config.toml
n_layer = 13
d_model = 224
n_experts = 256
experts_per_token = 6
d_expert = 32
d_shared_expert = 64
activation = "gelu"
moe_layers = [1, 2, 3, 4, 5, 6, 7, 8, 9, 10, 11, 12]
router_score = "softmax"
normalize_top_k = false
routed_scale = 6.53
balance_loss = 0.00303
balance_bias = false
router_z_loss = 0.001
router_bias = true
init_std_router = 0.0259
lr_router = 0.00106
vocab_size = 32768
norm = "layernorm"
norm_eps = 1e-05
tie_embeddings = "early"
optimizer = "adamw"
lr = 0.00144
beta1 = 0.9
beta2 = 0.95
grad_clip = 1.0
batch_tokens = 65536
seq_len = 1024
train_tokens = 508800000
steps = 7764
dataset = "wikipedia_en"
Below are experts of layer 3 (counted from 0) of a mixture-of-experts language model. Rows are named up (a neuron's input weights, with its number) and show model dimensions 0-223. Each number is 50 + 15 x the weight over its row's rms, rounded and kept within 0 to 99.
Before each expert's rows: a language model's description of what the expert responds to. This comes from a sample of Wikipedia text that the model never trained on.

# expert 26
It responds to: Word-final or inner pieces of French, Spanish and other non-English names, mostly es, plus de, ie, is, e, as in Dunes, Cottesloe.
up1:60 47 43 54 45 81 39 57 47 38 56 56 48 42 37 54 38 09 48 85 49 17 75 18 51 36 42 37 42 23 71 44 57 47 47 29 41 54 52 60 53 61 47 54 51 50 60 42 55 50 51 23 56 54 52 39 36 65 55 09 63 59 86 50 48 51 56 43 50 55 68 54 38 34 77 63 45 50 42 40 35 52 50 55 49 66 49 47 74 57 72 50 25 54 35 23 61 52 52 43 42 42 66 63 52 60 52 51 27 24 59 52 62 66 32 47 45 56 54 49 74 47 48 36 37 51 10 19 66 32 49 57 71 40 27 51 28 47 45 62 45 54 35 46 46 42 55 38 84 64 53 56 38 67 43 84 32 63 76 27 58 82 70 58 70 69 70 43 63 44 29 69 40 53 70 37 38 45 60 20 65 36 54 19 46 59 43 63 45 43 59 81 42 55 50 52 80 35 14 50 32 61 48 49 54 46 42 67 66 44 73 39 29 42 41 43 62 55 52 24 45 59 76 86

# expert 3
It responds to: Closing brackets, braces, quotes and prime marks ending names, titles or coordinates, often in LaTeX or lists: ”, }, ″.
up0:48 53 52 60 50 55 58 48 12 41 50 59 44 60 62 49 59 53 63 71 47 17 34 48 40 40 49 57 55 69 51 38 57 56 48 45 66 62 39 52 34 48 54 62 51 44 58 53 44 40 44 31 55 71 47 73 04 48 38 38 25 56 55 69 43 38 45 61 51 68 72 28 30 56 02 43 56 11 29 71 46 72 57 74 28 56 12 30 37 27 52 69 57 41 41 31 65 61 51 49 63 59 13 41 99 43 23 50 57 77 55 45 51 68 64 32 57 26 40 20 50 59 68 46 61 64 35 42 69 43 56 57 71 34 52 42 56 24 46 42 56 63 60 46 54 37 64 24 52 42 37 29 38 63 57 52 47 74 60 49 45 48 43 61 66 57 64 49 54 48 68 60 50 46 25 71 39 34 72 47 67 30 41 54 46 48 56 57 47 50 60 48 52 61 31 50 50 53 42 58 57 40 60 80 37 63 34 45 69 58 32 63 49 64 60 49 66 68 55 82 63 88 65 33

# expert 4
It responds to: Mid-word syllables in Slavic, Turkic or Cyrillic names (Grudziński, Yudenich, Sadikov), plus line breaks in tables, hyphens in ISBNs, and relative "which"/"that".
up4:61 40 48 51 53 47 27 46 76 47 75 30 46 52 86 56 13 36 73 47 47 50 58 33 54 50 71 65 42 36 48 73 40 69 47 87 44 59 58 65 49 74 50 12 50 44 49 54 53 47 66 61 30 43 52 51 64 51 35 05 56 25 35 59 52 70 62 52 24 56 49 41 24 38 35 55 35 69 54 47 46 41 58 50 72 45 45 54 47 41 34 64 22 53 69 53 68 71 67 48 49 52 23 66 50 62 44 65 50 46 30 86 56 43 51 48 43 55 49 37 47 50 49 53 40 58 45 57 39 29 48 16 36 38 52 42 79 38 45 49 61 46 49 49 31 51 49 52 71 65 50 97 46 49 66 49 42 58 52 56 55 53 46 58 52 38 64 37 49 52 78 68 26 52 66 17 11 38 74 62 60 55 45 35 53 42 73 48 48 67 64 66 19 79 31 42 49 41 27 59 57 55 26 50 55 10 54 29 60 42 62 39 61 68 66 66 35 59 51 25 62 46 33 26

# expert 27
It responds to: Final word-piece suffixes completing words and foreign names, such as -ers, -ies, -ie, -ees, é.
up1:51 60 43 43 68 42 62 87 67 62 47 32 65 48 42 37 68 84 57 60 47 51 37 43 40 56 34 25 36 53 56 35 39 40 58 46 67 69 47 45 78 47 57 48 44 64 64 56 35 44 44 67 31 50 22 52 58 57 36 53 49 39 72 34 33 34 30 69 69 56 52 40 64 74 71 50 61 43 49 64 34 53 58 51 53 58 45 39 58 17 65 55 53 43 60 66 60 73 27 59 34 67 60 64 43 61 58 63 51 77 48 28 27 49 52 46 26 56 59 16 46 46 63 68 46 35 62 66 32 47 45 56 71 43 48 59 67 42 56 59 24 50 39 54 51 57 39 45 47 30 53 36 48 99 43 69 39 54 50 67 68 37 42 41 38 14 41 58 41 46 57 28 40 18 50 72 51 55 56 74 56 60 85 30 57 54 62 68 41 60 52 53 60 31 74 42 47 63 23 48 43 34 71 45 25 35 76 23 63 72 84 40 56 37 01 66 49 59 28 32 32 48 41 45

# expert 48
It responds to: Digits and number tokens in scores, tables, dates, model codes and measurements, such as 0, 21, 7, and score dashes.
up0:34 39 46 55 39 57 30 45 45 38 32 50 40 37 74 62 54 47 30 60 33 44 80 58 41 72 45 67 41 41 54 46 38 61 47 38 43 59 67 64 96 76 47 69 63 79 73 56 51 34 39 38 42 42 73 46 57 99 75 75 21 55 52 43 38 62 62 76 42 32 26 49 56 74 56 56 54 35 53 69 48 68 48 69 50 35 21 39 45 48 21 55 38 39 52 42 41 16 61 57 47 40 40 77 32 38 26 61 64 65 67 41 46 45 32 11 66 69 48 67 56 59 50 27 47 40 57 72 53 43 41 48 51 49 74 13 48 35 55 51 41 40 36 53 45 54 63 65 35 26 77 65 47 68 26 59 60 66 51 34 69 87 44 37 58 80 48 32 47 47 31 47 51 49 54 47 45 47 49 46 73 35 58 41 41 43 56 70 52 54 40 31 67 46 48 47 67 40 45 73 77 17 38 58 43 54 43 50 39 52 34 37 37 55 69 43 23 70 48 40 54 51 45 62

# expert 17
It responds to: First names, surnames and place nouns like King, Lake, Sea, Mary, Joe after commas or the, plus some commas and the.
up0:64 48 50 34 36 75 39 38 58 37 40 32 41 40 90 56 50 52 61 14 56 62 62 60 35 66 43 69 60 28 18 71 42 72 50 45 60 43 41 40 58 46 32 63 57 60 32 61 63 39 39 44 45 50 53 43 35 48 38 63 44 38 65 43 51 74 34 38 63 33 39 35 42 79 60 59 44 47 72 65 58 53 36 23 65 45 44 59 47 51 38 74 48 21 45 48 25 52 59 34 50 51 56 48 40 63 66 42 73 64 45 63 55 37 52 44 43 56 69 99 54 44 69 34 77 76 29 50 17 51 41 53 45 38 30 58 44 40 53 68 59 06 73 48 36 50 72 46 98 36 43 58 64 60 52 61 34 79 46 28 68 64 42 74 37 50 61 43 42 84 48 52 36 46 52 38 40 37 48 42 51 70 36 36 44 47 59 47 41 51 67 54 61 60 38 49 33 32 47 52 51 36 36 55 47 57 30 57 64 43 53 11 75 46 51 43 46 52 48 73 53 38 73 44

# expert 23
It responds to: Linking verbs after a subject or There/which: is, are, were, have, include, consists of, as in The antennae consist of.
up2:56 67 68 37 45 48 52 35 64 54 29 46 48 49 76 57 33 53 78 39 67 37 77 38 51 64 29 43 53 65 36 30 50 59 46 44 59 61 54 38 38 67 33 84 24 52 71 54 23 35 63 44 10 56 67 54 55 72 57 57 64 44 49 45 42 22 55 56 65 47 56 31 48 68 42 75 43 57 18 81 40 53 65 50 42 49 52 28 30 43 52 61 44 20 88 40 66 45 55 46 47 68 17 45 55 39 56 59 53 73 58 59 23 43 70 47 73 59 30 61 65 49 49 54 48 62 36 11 57 70 48 45 77 32 50 66 37 24 29 56 63 78 55 33 26 61 62 54 45 52 54 40 54 42 20 40 69 62 95 27 65 40 41 36 59 68 64 37 42 34 38 39 33 66 49 41 51 42 58 29 56 36 44 49 63 41 46 56 50 27 66 58 20 41 54 25 71 46 26 33 87 36 59 46 46 43 42 60 39 53 36 39 50 47 48 53 42 54 36 31 70 46 46 47

# expert 45
It responds to: Single initial letters starting a lowercase or capitalized word, like f in famines or F in Flesh, plus semicolons and opening parentheses.
up1:51 41 27 79 49 70 27 58 74 32 56 64 50 54 61 58 38 29 60 67 65 34 42 40 64 27 60 49 60 47 36 38 75 50 58 71 53 42 56 52 52 64 46 34 66 44 58 41 74 75 46 39 46 39 42 49 29 67 54 29 65 54 71 44 38 55 43 37 50 76 29 53 63 61 37 48 32 55 30 50 29 50 57 65 33 73 60 45 65 75 38 63 10 62 53 46 62 33 52 66 68 70 43 37 64 42 20 42 40 44 62 55 76 57 49 53 34 41 75 54 75 66 64 54 62 53 30 57 65 23 47 46 63 26 55 42 16 56 39 31 65 48 62 64 45 59 37 28 62 59 43 70 43 34 52 35 35 56 49 35 41 71 72 80 48 72 67 22 35 39 53 63 47 77 34 35 45 54 71 39 67 30 68 46 31 73 50 46 58 34 68 71 30 53 38 75 62 44 34 53 31 62 26 52 41 34 65 30 47 24 44 39 69 60 50 56 34 06 21 57 62 69 65 49

# expert 47
It responds to: Nearly all commas, especially separating list items and clauses before and, which, who, including, as in banks, factories.
up1:45 42 53 70 44 44 46 52 42 27 64 93 62 72 48 58 47 40 51 60 52 52 51 99 76 25 46 46 47 18 29 68 52 70 43 63 26 63 43 79 48 65 46 31 53 47 31 62 74 57 74 35 24 96 54 29 51 31 41 56 67 41 84 53 77 50 43 31 49 41 30 41 64 65 53 31 55 43 39 84 58 49 57 56 39 53 19 66 46 45 25 72 43 51 14 21 48 62 54 41 83 40 40 57 35 50 67 37 34 47 41 62 36 48 40 68 47 41 55 54 47 55 51 62 59 42 47 70 42 70 41 51 39 65 60 65 34 63 68 27 71 44 48 52 54 39 52 27 83 49 54 74 46 55 68 56 56 45 45 57 42 63 44 38 56 65 63 66 65 57 58 42 55 39 50 37 56 28 47 45 52 48 43 56 17 58 52 54 54 37 38 40 45 64 40 59 42 54 35 47 68 43 52 24 70 61 71 33 86 55 57 49 49 53 41 52 59 09 46 69 73 51 51 63

# expert 29
It responds to: Tokens in tables and listings after pipes or bullets, such as County, Road, District, sq, small numbers, and list-closing etc.
up0:23 62 45 19 29 36 70 42 46 42 56 50 41 61 69 38 61 43 61 53 87 35 78 54 50 64 53 80 63 62 33 56 63 60 14 74 30 32 54 36 51 52 46 60 54 37 59 44 64 65 57 43 49 67 35 43 41 54 34 35 60 49 67 48 51 42 55 56 67 53 43 71 41 79 42 65 51 32 49 47 69 39 49 38 50 52 23 65 36 53 66 58 29 48 58 62 36 38 48 67 70 78 52 75 98 69 29 49 45 41 37 84 52 32 96 51 43 52 55 28 39 38 41 30 41 52 39 24 58 65 40 46 68 61 68 46 37 34 53 41 40 41 52 53 67 67 43 48 77 38 36 34 55 64 54 35 29 67 55 51 52 69 37 25 49 59 86 15 56 63 50 42 33 57 20 49 48 62 33 52 53 44 62 51 51 61 83 31 75 58 40 31 42 43 28 40 41 53 34 50 51 68 63 73 73 59 39 44 59 52 58 48 51 70 51 56 65 82 61 58 49 66 20 49

# expert 24
It responds to: Final pieces of names and plurals (States, Wales, -isers, -ions), periods in initials like J. or U.S., and apostrophes.
up0:60 54 39 73 22 47 22 56 62 28 59 43 74 76 61 54 31 65 55 59 66 42 18 62 36 57 52 68 41 11 39 41 28 61 11 33 56 43 49 51 38 35 41 52 45 45 06 48 49 65 50 59 59 49 78 48 31 66 45 45 54 66 51 27 47 23 56 46 47 50 59 69 59 52 36 38 52 32 24 48 59 38 82 38 59 63 39 40 69 49 56 56 59 45 65 42 65 52 66 59 46 55 54 45 59 44 27 63 59 36 74 39 53 44 79 47 23 66 55 58 52 55 46 40 54 46 61 23 64 23 43 33 57 46 30 43 63 39 55 35 17 68 74 58 73 52 52 32 25 59 54 46 31 32 48 22 58 45 74 57 55 60 36 49 61 65 27 34 76 47 50 38 29 64 36 36 64 42 85 70 56 22 57 56 42 66 59 27 45 34 32 62 52 61 42 79 24 59 60 48 67 50 67 57 47 72 40 51 52 26 30 66 52 34 44 82 59 67 34 60 44 73 53 46

# expert 19
It responds to: Main verbs right after a subject in narrative history, especially was, began, started, ended, continued, e.g. he was dismissed, began in 2018.
up2:36 38 54 52 53 44 71 43 34 74 55 51 11 41 61 25 61 51 31 64 46 48 52 15 35 64 00 41 69 66 55 29 52 38 43 59 39 56 49 52 42 29 45 67 53 58 64 42 76 47 62 37 20 60 57 19 35 50 64 52 56 62 45 26 46 51 79 45 41 26 42 79 59 52 23 77 47 52 52 42 62 56 47 57 18 45 37 64 27 32 60 61 54 73 26 36 45 88 42 47 69 37 63 54 43 44 58 37 35 44 28 26 53 60 52 81 57 81 67 42 47 26 75 41 59 28 58 46 49 53 36 63 50 57 45 53 70 77 36 33 79 35 32 34 40 89 49 58 74 31 59 40 48 50 32 42 76 92 57 40 69 56 20 56 45 60 36 52 66 55 52 47 44 59 48 36 66 51 37 70 54 60 36 46 58 63 65 60 50 54 33 65 43 44 50 42 59 53 37 62 60 43 29 39 49 62 51 47 51 61 38 64 58 26 47 56 54 50 53 51 52 49 70 50

# expert 36
It responds to: Middle pieces of split words and names, such as pre-cast, nost-alg-ia, E-vert, interdep-artment-al, Cl-og-ging.
up1:62 50 77 41 58 38 51 44 34 58 61 44 50 44 82 68 68 65 76 41 53 59 32 49 32 34 43 25 31 45 39 37 47 79 46 55 47 40 29 44 52 36 56 96 40 30 00 84 42 52 41 61 56 50 39 43 50 31 62 43 38 35 39 57 35 58 59 41 59 48 42 62 44 56 39 63 29 43 39 44 69 34 57 50 62 47 56 45 20 49 46 43 42 51 65 44 54 54 37 62 37 45 26 60 41 33 05 51 43 77 51 47 59 32 46 60 69 52 62 47 24 75 75 25 48 39 38 22 45 58 55 14 71 54 68 39 65 69 64 53 76 52 27 50 68 54 49 67 80 83 54 52 44 59 57 42 45 55 78 40 57 46 48 64 58 87 73 32 46 53 72 65 34 45 63 25 30 44 60 47 44 39 73 85 27 69 42 66 48 35 69 36 40 47 57 37 44 55 56 69 50 65 55 34 54 46 64 47 74 66 39 52 61 31 51 42 53 67 50 46 67 56 40 55

# expert 28
It responds to: Verbs and adverbs of becoming, continuing or transition after a subject or conjunction, such as became, becomes, remained, now, however, instead.
up2:45 52 57 52 43 45 39 52 78 40 32 57 00 38 12 33 38 33 58 49 47 65 49 66 37 43 26 58 48 56 66 55 43 52 33 39 61 58 63 36 97 56 75 55 67 47 04 57 46 43 56 50 36 41 25 57 40 62 42 48 43 36 23 61 59 31 58 41 42 65 55 31 48 47 77 58 55 57 60 60 35 42 47 58 68 59 48 43 81 78 56 46 40 13 63 50 44 53 61 27 46 48 66 30 28 42 50 44 50 38 63 37 38 60 52 50 43 55 39 80 24 80 69 52 15 50 63 44 39 42 91 69 49 73 66 67 37 50 40 69 63 47 48 51 42 23 55 45 42 55 39 47 69 38 37 56 75 37 64 44 57 39 42 58 49 44 51 37 70 45 56 25 42 55 45 35 47 42 50 42 54 48 83 44 58 88 31 75 41 45 78 73 39 51 75 53 47 50 63 57 53 18 38 51 78 55 41 65 30 46 46 52 50 44 47 20 57 62 48 69 46 45 72 52

# expert 9
It responds to: Closing quotation marks, apostrophes and parentheses ending quoted titles, phrases or asides, as in "History", 'alerts', and (interim).
up0:46 71 36 69 60 37 49 54 38 55 56 47 49 54 69 68 61 59 46 86 58 37 42 42 50 50 47 58 59 57 77 54 52 37 11 11 65 54 54 76 54 25 20 53 33 60 60 56 62 31 48 84 55 45 36 57 24 40 37 51 31 67 56 39 58 43 58 44 73 49 59 51 79 63 72 77 42 36 26 42 35 32 31 74 52 32 55 53 53 48 53 42 47 46 66 40 32 42 39 34 41 32 53 42 55 55 53 63 33 71 61 43 79 49 46 69 60 42 59 50 28 90 29 34 77 30 42 32 57 50 85 46 52 61 63 55 31 48 55 46 30 62 61 48 55 32 47 34 57 19 65 22 61 46 35 57 46 57 44 49 71 28 30 19 44 49 40 43 61 23 57 57 42 35 45 63 64 54 30 37 40 44 45 68 35 36 54 50 67 35 80 68 52 50 54 67 75 42 48 64 45 54 57 75 47 50 05 82 59 55 22 60 31 51 21 59 44 57 38 54 36 54 57 36